python train.py --num_hidden_layers=13 --hidden_size=192 --n_experts=40 --experts_per_token=2 --d_expert=112 --d_shared_expert=0 --hidden_act="geglu" --moe_layers=[0, 1, 2, 3, 4, 5, 6, 7, 8, 9, 10, 11, 12] --router_score="sigmoid" --normalize_top_k=false --routed_scale=1.41 --balance_loss=0.000305 --balance_bias=true --router_cosine_scale=20.0 --router_bias=true --init_std_router=0.0117 --lr_router=0.00056 --vocab_size=8192 --norm="rmsnorm" --norm_eps=1e-06 --tie_word_embeddings=true --optimizer="adamw" --learning_rate=0.00276 --beta1=0.95 --beta2=0.98 --max_grad_norm=1.0 --batch_tokens=65536 --max_seq_len=512 --train_tokens=413600000 --max_steps=6312 --dataset="wikipedia_en"
Below are experts of layer 7 (counted from 0) of a mixture-of-experts language model. Rows are named gate (a neuron's input weights, with its number), up (a neuron's input weights, with its number), down (a neuron's output weights, with its number) and show model dimensions 0-191. Each number is 128 + 24 x the weight over its row's rms, rounded and kept within 0 to 255.
Before each expert's rows: a language model's description of what the expert responds to; "gets" lists some tokens that make up at least twice as much of what it gets as of all text. This comes from a sample of Wikipedia text that the model never trained on. Tokens count by the router's weight.

# expert 2
Digits and header words in tables and infobox fields, such as No., Rank, Date, Pld, Total electors, and score cells.
gets: " | ", "1", "2", "3", "5", "4"
gate0 [118  96 148 133 176 174  82 132 137 123 123 108  99 118 144 111  85 144 137 187 104 137 174 145 125 118 105 102 155 142 113 132  98 136 150 150 140 133 130 153 146 160 128 157 129  91 153  97 141 136 144 106 103 160 106 165 149 101 123 111 161 125 116 117 111 164 128 116 118 112 119 148 126  96 163 145 171 101 151 163 127 141 121 137 124 105 130  99  99 152 134 117  62  92 130 200 145 113  90 109 140 159 129  95 145 109 138 121 110 102 146  97 116 136  98 138 128 109 110 146 117 117 122 145 147 116  81 108 131 105 141 136 150 123 116 107 135 162 162 147 140 165 102 109 148 122 132 146 109 138 176 133 139  96 127 138 123 169 108 135 163 116 135 121 123 114 103 209 184 133 118 128 139 126  90 166 115 148 153 162 128 127 153 113 159 129 172 106 135 143 141 157]
up0 [128 149 108 109  85 123 163 132 109 157 145 115 115 101 131 143 137 114 136 120 171 124  73 119 157 155 127 148 100 101 126 126 148 113  90 124 109 142 117 120 129 122 127 122 115 138 141 109 139 138 105 142 132  96 127 123 118 145 157 134  69 121 118 131 139 110 103 145 126 150 130 120 122 120 116 116  92 163  93  96 120 119 111 170 147 141 125 124 149 102 145 129 163 110 138  81 100 163 127 178 134 117 127 122  94 149 153 170 173 194 145 138  95 139 136  95 110 145 138 141 139 129 144 119 172 146 167 177 110 198 109 102 101 113 114 147 121  99 110 110 109 112 138 148 141 146 137 110 139 160 102 115 119 132 139 122 136  80 121 169 103 116 143 160 137 185 166  65  73 118 122 119 101 103 140  84 154 120  97 106 145 131 134 104 148 149  93 134 120 140  90  89]
down0 [ 97 157 141 107 139 153 171  78 100 103 150 127 135 134 119  85 123 134 150 180 111 106 141 138 123 171 118 158 164 117 115 160 164 112 137 137 122 168 153 139 105 154 154 148 143 154 136  88 134 177 147 112 129 141 145 157 139 136 116 102 159 137 133 102 125 162  88 139 159  94 129 116 110 130 144 172 159 104 116 163 136 118 142 107 134 127 134 132 154 145 174 137  91 112  85 159 122  81 117 134 167 144 154  93 115 120 159 148 129 113 108 153  87 118 116 106 112 125 171  91 147  90 174 101 134 146  97 139 153 122 132 162 159 135 143  85 160 138 154 101 121 188  92 153 132 111 117 115 140 161 101 159 127 108 107 136 151 129 119 108 136 144 165 153 118 155 104 172 125 128 134 141 113  97 116 146 106 105 146 120 111 151 107 145 158 140 140 156 120  78 118 133]
gate1 [141 127 122 166 148 130 142 177 142 154 109 113 102 131  84 111  70 122 148 146 111 114 141 131 156 135 129 116 115 112 148 164 148 139 110 170 132 122 127  91  93 136 160 129 136 144 139  91 149 131 104 113 130 133 138 141 116  93 123 139 128 129 171  98 139 156 109 127 122 149 123 144 128 148 131 102 118 107 119 138  96 111 108 136 164 158 104 147 117 102 144 117 107 103 104  98 132 147  98  91 114 133 139 147 165 130 136 101 116 139 123 102 100  95  98 123 162 158 128 136 144 129 146 146 206 119 157 125 157 139 121 116 122 139 107 135 101 139 134 115 146 127 153 119 129 109  87 150 112  61 152  84 134  96 182 149 120 110 114  90 117 145 147 130 155 154 136 188 130 157 164 164 134 140 151 132 151 131 188 164 108 127 151 140 156 125 113  78 150 153  56 165]
up1 [174 153 111  96 121  93 132 118 106  92 127 124 148  85 127 113 123 118 120 138 103 156 110 135 158 158 101 157 114  78  99 122 127 136 108 119 160 111 120 111 108 114 132 160 124  89 123 100 150 156 173 106 146 141 118 129 139 112 163 114 169 127 150 123  95  56  98 109 122  90 103 143 112 123 161 147  98 149 117 124 140 180 102  93 134 127 132 118 100 113 116 148 143  92 122  85 124  76 132 109 134 113 171 118 143 144 134 113 100 112 143 107 146 137 118 116 166  89 166 112 117 118 119 121 116 158 129 143 144 104 114 128 127 139 133 135  96 133 156 135 102 139  76  95 149 139 104 123 100 143  90 129 118  96 124 150  86 153 139 139 125 115 137 113 115 118 190 171 137  95 120 112 109 171 148 126  68 120 113 124  99 127  83  95  99  90 140 139 130 126 177 100]
down1 [113 128 144 124 164 132  87 115  99 143 121 138 145  87 132 159 152 139 135 114 103 140  91  89  90 140 132 117 149 145 143 140  50 158  92 105  89 142 128 116 138 122 172 152 171 117 101 125 136 103 127 134  87 112 132 143 123 151 127 112 120 146 123 101 146 123 148 135 152 144 120  76  84  95 115 163 173 101 115 112 137 138 111 126 113 114 159 168 120  73 137  98 102  96 145 124 152 121 106 138 120 112 112 104  73 144 122 115 143 118 111 116 105 100 188  86 130 137 141 114 144 111 134  86  91 114 127 171 134 130 149 146 120 121 101 153 125  71 114 121 155 110 127 124 119 125  92  76 121  95  97 161 119 165 120  91 117 137 117 124 127 132 115 130 143 107 152 165 109 145 101 162 103 112 132 127 131 121 137 161 121 126 130 124 109 102  92 136  75 180 156 133]
gate2 [ 93 132 123 117  97 158 118 134 135  99 123 119 103 141 130 178 124 125 152 121 137  88 140 138 107 141 110 109 155 109 115 139 141 135 114 151 142 129 149 155 108 142 144 139  67 131  96 112 117 145 109 141 136  70 127 154 126 131 105 119 141 141 129 128 109 173 155 134 121 101  89 136 134 111 175 152  64 150 120  87  84 123 128 170 165 152 156  98  97  66  99  91 128 118 124 184 157 139 121 156 134 158 131 123 160 156 150 125 145 139 136 126 114 131 119 120 131 125 156 174 176 138 151  83 138 103  85 126  89 127 182 124  95 180  95 142  98 122 119 138 106 164  81 100 124 160 114 123 115 119 135 130 154 138 127 173 132 123 150 102 157 113 157 117 101 132 157 110 120 116 158 106 137 165 131 143 135 100 121 140 120 125 143 105 122  91 111 115 115 149 132  86]
up2 [ 81 165 124  95 111 139  91 141 148 129 158 132 142 148 112 114 183  92 141 115 122 148 136 157 135 138 117 152 142 124 122 139 148 173 133 106 126 132 140 117 112 130 159 122 127 151 122 141 134  98 132 146 102 150  71 114 113 104  88 145 187  91 116 136  84 119 195 136 118 113 112 111 108 115  90 128 114 115 127 164 131 115 136 129  87 143 142 122 173 129 118 137 180 143 134 192 153 115 108 149 123 157 118 140 111  97 131  81 104 113 133 158 123 111 126 107 133 167 172 120 108 148 128  95 127 179 100 111 121 102 128 113 128 137 124 104 201 175 130 130 169  93 157 132  99 118 154 120 128 135 147 118  91 149  94 120 129 115 135 142 121 178 122 115 145  88 146 122 113 123 112 126 132 133 126 159 133 123  90 101 124 141 113 109 114 106  79 107  93  84 143 117]
down2 [ 94  96 126 130 121 140 129 123 118 133 142 110  93 143  89 170 159 155 143 118 171 142 110 106 143 121 121 122 137 118 123 126  85 108 115  98 152 145 124 145 103 157 146 139 147 118 122 145 156 128  79 137 135 149 104 174 154 119  93 117 154 146 114 113 121 187 150 132 155 120 121 163 161 127 125 132 169 102 151 142 161 121 131 112  95 118 155 111 118 112 143 155 147 121 129 119  90 135 150 106 132 123 145 168 112 187 113 104 108 164  91 116 123 156 135 127 114 138 167 146 116 108  85 173  90  85 113  91 121 142 100 168 130  97 103 136 155  93 119  92 118 112 125 154 146 129 121  90 165 134 149 127 145 154 102 151  56 124  89 142 106 142 125 133 121 124 172 135 143 172 109  83 152 140 109  97  98  86 143 100 163 107  86 121 150 111 113 124 101 128 145 115]

# expert 18
The leading 1 of years in lists and tables, line breaks closing list entries, and competition words like national, playoff, World Cup, Olympics.
gets: "1", "\n", "| ", " | ", "2", "0"
gate0 [138 159 138 151 156 120 142 144 182 125 144 144 147 127 125 152  97 121 186 115  89  79 147  83 120 122  96 133 125 145 141 134 131 165 150 119 184 132 131 116 106 142 133 127 169  95 125 120 175 135 151 123  92 123 144 133 125 145 116 148 123 156  76 104 107 109 140  97 101 125 137 130 137 117 156 103 118 100 124 122 153 139  99 140 150 180 100 126 152  94 104 120  84  99 155 118 141 167 154 126 102 170 113 120 153 147 105 148  96 144 132 137 141 174 137 141 138 120 118 145 154 127 145 120  98 113 136  95 113 154 184 124 120 160  98 128 125 137  97  93 156 125 119  98 134 160  95 134 112 114 145  96 138 115 127  93  95  96 145 126 113 133 132  96 123 141 139 147 117 169 137 118 176 107 158 133 175 114 115 208 168 120 126 101 127 112 118 103  79 109 133 119]
up0 [118 145 133 101 132 137 139 146 171 129  84 166 126 135 137 150 154 138 102 130 157 163 106 111 139 100 109 117 136 129 122 144 131 182 139  63  80 137 119 113 116 156 168 130 137 153 141 161 132 124 114 113 156  91 108 117 142 151 125 111 100 124 130 186 169 115  96 130 130 124 114 132 122  97 199 171 117 112 142 143 134 122 100 122 144 160 111 128 132  98 131 101 165 153  98 104 155 100 113 131 153  85 152 130 151 172 120 131 174 136 156 118 125 123 105 156 134  74 130  92 104 156 141 174 126  82 128 103 122 113 104 117 115 151 123 132  82 144 127 147 116 134 147 108 118 126 135 120 139 149 129 147 113 149 111 139 139 114 112  97 101 158 154 133 100  82 136 115 119 128 133 109 139 133 138 141 102 105 104 105 135 110 112 169  57 177 119 131 169 180 130 150]
down0 [102 106 113 145 112 111 143  88 149 151 129 109 106 167 115 135 141 137 133 104 179 126 132 138 126 140 105 135 127 127 112 160 108 106  99 152 153 158 118 115  74 120 153 124  68 103 117 141  68 147 170 144 164 138  62 114 127 154 100 151 143 120 142 133 165 101 146 173 119 181 114  98 111 129 112 148 123 117 132 139 147 122 116 155 154  82 202 115 108 167 173 133 118 148 119 113 176 136 154 137 111  82 109 177 117  98 140 103 123  87 120 126 137 105 121 123 104 132 175 147  99 146 146 111 143 129 164 132  98 128 125 143  98 132 165 121 140 119 148 176 138 144 110  86 119 121  72 146 142 146 109 146 115 129 139  92 109 136 139 116 101 125 101 144 143 133 115 137 131 145 128 145 109  88 121 149 143 138 147 120 121 148 151 112 169  91 139 148 106 138 124 122]
gate1 [148 147 127  99 131  97 135 172  57 152 112 137 131 123 109 151  96 155  86 129 157 136 101  94  96 123 117 133  93 142 104  90 167 117 152  77 143 133 138 143 101 131  68 130 111 130 113 144 110 102 143 149 137 156  78 148 109 104 111 114 219 135 110 133  48 151  97 122 143 183 132 125 142 131 123 158 148 121 121 144 128 128 114 159 132 139 122 117 166 146 143 172  95 124 114 100  93 122  89 107 120 115 156 144 136 133 117 156 148 148 129 142  79 163 138 125 115 144 155 121  92 110 134 132 102 135 121 158 165 120 131 123 102 120 161 140 138 126 133 136 128 147 142  96 159 118  99 144 103  95 125 138 114 107 127  92 159 119  96 148 114  95 111 130 132 130 154 138 118 161 115 159 134 138 153 127 107  91 155 115 130 118 118 161 121 123 123 171 147  87 133 131]
up1 [126 119  91 164 118 114 152 127 182 138 141 123 127  84 170 105 142 124 109 120 138 173 117 129 107 109 184 133  55 100 112 142  78 137 118 154  66  74 138 149  89 123 115 127 128 130 132 116  98 143 130 144 109 116 153 167 125 128 152 105 163 137  95 156 135 173 162 156 120 173 134 131 154 165 150 133 149 134 136 128 139 121 150  98 139  91 114 138 151 105 113 140 126 125 159 153 160 155 130 108  83 157 129  91 158 147 137 125  71 142 110 114 152 135 119 128 145 131  89 156 146 128 172 117  96 137 108 145 116 156 119 136 121 143 121 119 126 148 131 142 119 111 105 125 116 109 142 108 150  85 155 136 134 169 138 147 135 164 130 164 164 145 134  98 177 158 160 135 158 164 142 159 106 125 119 149 117 159 145 125  87 105 142 122 163  95 139 144 100 127 118 131]
down1 [121 143 129 122 117 126 122 153 137 145  93 115 100 104 117 149 128 114 130 113 149  85 142  79 151 125 103 116 162 139  99  64 140 154 102 114 157 106  96 114 172 121  81 123 153 138 121 128 136 153 128 159 144 114 117 117 100 103 115 145 122 120 190 144  97 101  95  93 123 145 128 113  93 127 117 119 140 109 120 128  87 143 139 168  89 104 127 113 128 123 141 154 127  99 137 159 146 126 135 172 105 154 110  80 141 146 149 134 127 126 126 128 147 107 133 130  92 169 141  79 144 136 128 136 174 124  72  88 127 162 163 149 129  75 104 134 110  94  87 136 125 142 143 173  96 105 130 127 150 159 105  99 111 129 131 158 128 146 129  94  98 102 156 172 100 131 127  94 107 110 108 120 141 165  73 149 134 123 134 141 109 164 133  92 132  94 146 123 120 165 163 153]
gate2 [140 139  89 109 110 138 113 125 140 116 114 123 147 122 146 103 142 129 140 110  71 143 144 157 144 115 167 156  88 125 118 155 109 161 147 135 142 109 152  98 119 145 138 112  73 166 112 141 129 117 115 153  99 122 123  98 116  85 121 110 108 153  71  90  54 121 102 145 106 101 134 147  90 153 139 149  92 136 172 129 112 136 139 155 130 114  69 150 151 120 161 117 103  50  88 156 116  83 167 133 153 128 123 132 133 107 134  88  95 138 122 152 143 123 123 112 110 117 130 146 141 160 118 133  96 149 110  97 119  87 129 113 163 152 178 129 113 161 109 121 117 113 122 132 128 150 107 161 110 115 131 121  81  87 152 108 105 151 109 141 119 156 132 133 148 117 119 154 148  99 139  98  92 106 167 129 117 104 131 109 138 119 121 159 106 112 159  96 120 121 158 144]
up2 [100 142 118 127 171 143 126 138 126  98 128  77  97 143 108 118 113 167 106 119 124 132 112 122 106 127 149 156 121 138 171 166  97 112 154 158 138 148 122 116 119 123 106 133 143 156 150 150  86 120 126 178 122 170 120 144 160 116 195 146  70  91 116 100 137 134 116 140 139 124 139 133 109 134 119 143  98 168 166 150 161  94 136  80 120 101 107 132 155 106 121 108 159 109 115 155 172 141 116 150 142  63 169 144 162 118 143 134 124 109 129 113 126  92  97 132 109 105 148 139  88 114 129 156 101 158  97 140 125  85 101 145 124 163 136 112  90 126 155 104 153  94  80 110 129 117 150 145 107 117 164 106 128 100 132 153  93 163 123 108 147 156 144 135 133 114 116  96 125  88 125 140 158 104 156 135 111 112 157 118 120 140 143 139  73 125 156 109 154 135 151 157]
down2 [161 107  98 119 158 186 102 138 134 150 140 131  93 140 126 158 161 108 151 113 162 109  91 127 138 127 154 155 127 144 118 128 125 135 124 139 141 105 108 138  79 128  91 119  87 131 146 144 119 153 147 161 127 118 114 124 132 148 192 137 125 114 107 121 136 132 111 121 146 154 133 129 116  90 136 121 135 162 169  81 123  92 124  77 167 143 120 150  89  97 118 138 162 104 146 124 123 140 124 133  94 127 104 124 153 159 127 105 153 139  85 134 151 180 165 119 158 162  89  64 130 141 155 176 112 126 143 139 138 113 143  99  93 127 166 134 143 122  82 120 126  96 142  80 129 192 142 164 127 167 116 159 130 121 126 118 106 140 110 125 142 155 112 128  87 112  93 150 145  84 125 118  98 141 124  90 113 118 135 119 125 127 126 125 146 153 103 184 157 133 147 151]

# expert 32
Short word-start pieces and unit abbreviations such as pl-ates, dr, km, FM, UTC, often in infobox lists, schedules and sports records.
gets: " ", " pl", " c", " r", " km", " m"
gate0 [110 166 134 113 146 164 152 111 124  58 165 146 126 142 131 104 114 117  89 108 150 136 103  98 132 147 119 155 117 133 128 166  94 132 112 139  95 163 165 122 111 106 117 154 187 124 140 124 151 114 185 111 126 152 120  90 108 146 143 162 136 169 146 111 114 118 125 148 171 136  89 153 103 111 199 101 142 161 126 127 131 161  95  91 161 119 137  98  93 159 113 173 130 131 126 138 120 141  82 144  86 123 141 142 125 107 108 132  97  90 115 118  70 150 141 145 134  97 130 102 105  89 109 165 142 120 135 133 176 185 109 132 128 140 154 116 148 142 131 145 156 113 129 160 134  94 167 139 110 121 153 131 144 104 123 115 137 112 120 103 141 157 180 144 134 107 150 112 105 105 111 124 147 140 142 163 100  99 132 109 130 139 121 131 155 119 148 124 129 152 101 131]
up0 [130 167 102 135 156 153 143 110 120 127 101 163 102 118 122  77 124  87  81 132 137 130 138 114 145  95 127 186 109 139 127 157  88 135  98 139  79 139 152 139 162 111 101 101 160 115 117  79 136 135 188 121 139 136  94  80 137 127 101 116 124 160 153 104 131 118 139 156 123 112 111 148 123 159 173 129 124 142  97 144 152 107 133 109 164 120  91 138  82 142 116 115 157 128 138 145 151 159 104 112 114 132 161 167 146 138 140 150  96  86 121 127  64 137 175 131 161  97 143 108 102 137 153 141 164 122 153 131 140 175 104  88 116 126 141 139 146 147 127 155 149  86 143 113 106 101 124 115 133 140 126 141 147 146 120 144 132 112  92 133 163 144 154 119 118  85 159  89 154  96 126 114 119 133 156 172  98 125 146 124 129 102 112 112 135 160 133 167 112 154 129 151]
down0 [111 154  96 143 120 167 143 139 170 146 148 137 119 145 131  93 158 118 132 120 158 131  98 129 126 112 135 184 107 126  87 118 120 147 151 119 168 134 171 129 147 110  99 105 112 118 131 148 100 146 163 105 101 135  78 102 121 133 104 108 159 150 168 149 131 143 195 125 112 109 149 156 139 134 131 139 131 147 122 140 149 139 172 127 108 154 148 133  86  90 138 155 174 152 139 163  90 148 122 182 128 113  88 167 133 102 100 131 110 159 111  96 150 135 159 150 111 126 115 119 141 142 129 118 120 120 130 154 123 138 113 105 130 120  88 137 127 161 140 106 151 112 109 185 141 117 100 140 120  79 128 155 127 152 127 125  99 126 118 130 108 139 131  88  86 121 132 136 139 149 104 140  95  84 136 166  66 126 112 155  90 123 145 105 120 109 100 180 116 174 108  93]
gate1 [139 106 111 125 157 116 147  80 139 154 159 136 183 101 119 133  69 120 123 111 137 142  76 131 163 141 106 131 142 149 105 115 141 107 156 138 122 116 151 106  93 109 122  94 137 130 146 165 146 139 147 103 138  89 141 116 118  97 113 131 118 129 116  96 102 131 106 120 135 129  75 129 134 157 150 129 107 101 156 155 117 115 100 127 115 135 119 123 143 149 147 103 143 170  89 129 123 150  83 124 104 121 110 135 183  98 159 120 132 114 102 129 162 151 107 103 150  98 128 105 130 129 142 167 123  64 141 153 118 127 170 101 115 105 141 147 154 148 121  99 159 144 100  99 169 145  87 141 136  99 125 154 158 138 169 157 105  88 143 137 151  97 125 174  99  99 155  94 156 175 161 118 157 166 159 118  90 111 105 137 155 123 153 167 108 121 111 152 119 116 133 142]
up1 [117 139 178 119 126  94 139 138 130 109 150 178  78 135 139 147 154 117 130 125 119 175 142 181 148 134 121 118 132 116 134 110 141 123 157 174 115 100 117 149 120 165  99 125 100  95 130 120 149  98 107 129 121 146 132 158  93 121 131 136 109  94 116 119 115 136 130 118 148 145 113 122 145 118 154 127 176 197 142 120 106 132 171 124 144  88 117 106 117 151 103 155  95 123 182 194 123 128 128 105 113 123  99 165 149 113 118 109 125 148 118 130 118 124 145 137  96  89 126 120 173  96 150 132 134 103 103 112 136 149 129 109 148 130 150 129 106 164 150  97 116 159 144 117 132 110 135 121 131 122 125 156 153 135  97 116 160 211 142 173 123 144 165 115 105 124 107 137 137  88 110 119 114 185 140 183 149 162 141 125 112 156 108  75 144 132 149 152 145 107 106 119]
down1 [112 115 155 174 156 146 141 138 110 181  97 136 128 129 120 136 146 106 122 146 135 135 134 147 122 155 122  95 126 117 135 153 125 188 137 134  90 137 130 111 136 122 128 148 141 136 124 116 117 150 133 135 132 121  92 120 123 129  59 106 114 156  92 101 109 129  93 120  85 113  86 134 135 153 141 119 118  76 146 148 147 115 103 111  87 178 118 108 135 121 129 110 112 173 107 131 127 119 115  57 152 172 115 166 170 146 138 119 111  81 150 171 146 139 119 140 135  91 124 153 149 100 111 139 101  91 153 129 101 120 158 157 126 136 190 118 105 156  98 152 162 112 115 114 141 110 113 105 103 117 112 158 155 135 106 139 124  91 100 148 108 107 107 151 126 137 114 164 134 149 105  97 105 124 138 128 113 108 129 190 150 110 124 168 133 130 132 115 143 166  72  88]
gate2 [131 110 143 147 167 111 118 150 102  95 124 136 153 154  85 154 141 165 118 116 153 159 113 130 125 131 164 119 126 116 124 151  97 132  99 110  96 118 150 113 126 113 151 121 111 114 126 169 112 181 109 163 137 122 148 114 138 132 157 131 133 120  89 105 118 134 127 127 119 105 160 123 135 127 106 152 155 156 151 167 149 153 151 152 139 152 135 136 108  93 157 100 131 132 162 147 146 100 124 152 121 124 118 114 113 136 171 134  99 165 139 123 163  77 133 141 134 124  98 134 130 161 131 125  99 183  95 120  65 124 106 115 138  78 108 176 167 116 124 168 138 126 129 111 111 146 152 110  67 131 147  88 186 112 146 139 172 150 140 142 110 108  97 114 137 176 134 147 131 124 168 147 131 118 127  92 147 127 180 109 107 146 111 115 138 159 151 153  95 122 121  58]
up2 [134 160 145 102 164 125 126 106 143  98  99  96 119 146 122 106 153 120 103 155 152  83 147  96 110 144  98 130 106 101 150 187 103 115 158 114 150  89 158 135 132 137 156 128 138 148 130 161 180 149 120 124 138 113 105 145 151 136 140 100 146  99 162 139  89  99 119 157 102 119 107 128 114 194  84 114 109 110  99 103  98 121 173 158 115 129  95 134 142 129 132 128 140 143 129 112 142 129 133  88 131 162 142 108 138 103 120  98 132 116 184 121 109 183 121  85 131 139 115 121 125 148 148 122 144 109  99 121 147 136 114 161 149 178 128 111 107 101 144 119 109 130 155 152 124 105  92 134 132  96 154  91 118 102 108 161 128 102  88 125 135 161 129 149 145 167 128 137 146 124 120 158 117 124 121 135 125 117 155 122  41  94 103 127 178 156 136  94 156 146 137 132]
down2 [134 141 122 119 127 118 121 128 151 146 163 109 134 116 148 138 149 165 141 110 140 153 163 138 108  90 142 117 106 125 129 174 100 112 130 137  98 119 116 197 120 130 147 134 146 133 137 115 146 100 138 143  84 105 136  55 154 130 123  96 147  98 117 119 115 153 129 153 132 136 148 128 124 170  80  92 140 138 165 143 109 123 141 118 133 111 134 129 116 111 138 163 113 131 146 112 147  93 135 128  99 149 158 136 125 144 134 121 128  90 177 145 100 143 111 130 130 117 116 161 140 125 120 168 149 163 141 152 145 196 148 182 150 133 110 134 103 114 108 113  81  81  90 112 138 155 107 139 136 152 121 159 152 162 132  79 147 141 175 175 126 153  99 119 121 118 151 131 115 115 122 164 153 170 139 125 155  76 151 112 170 106 142  87 140  83 146 155 144 120 105 169]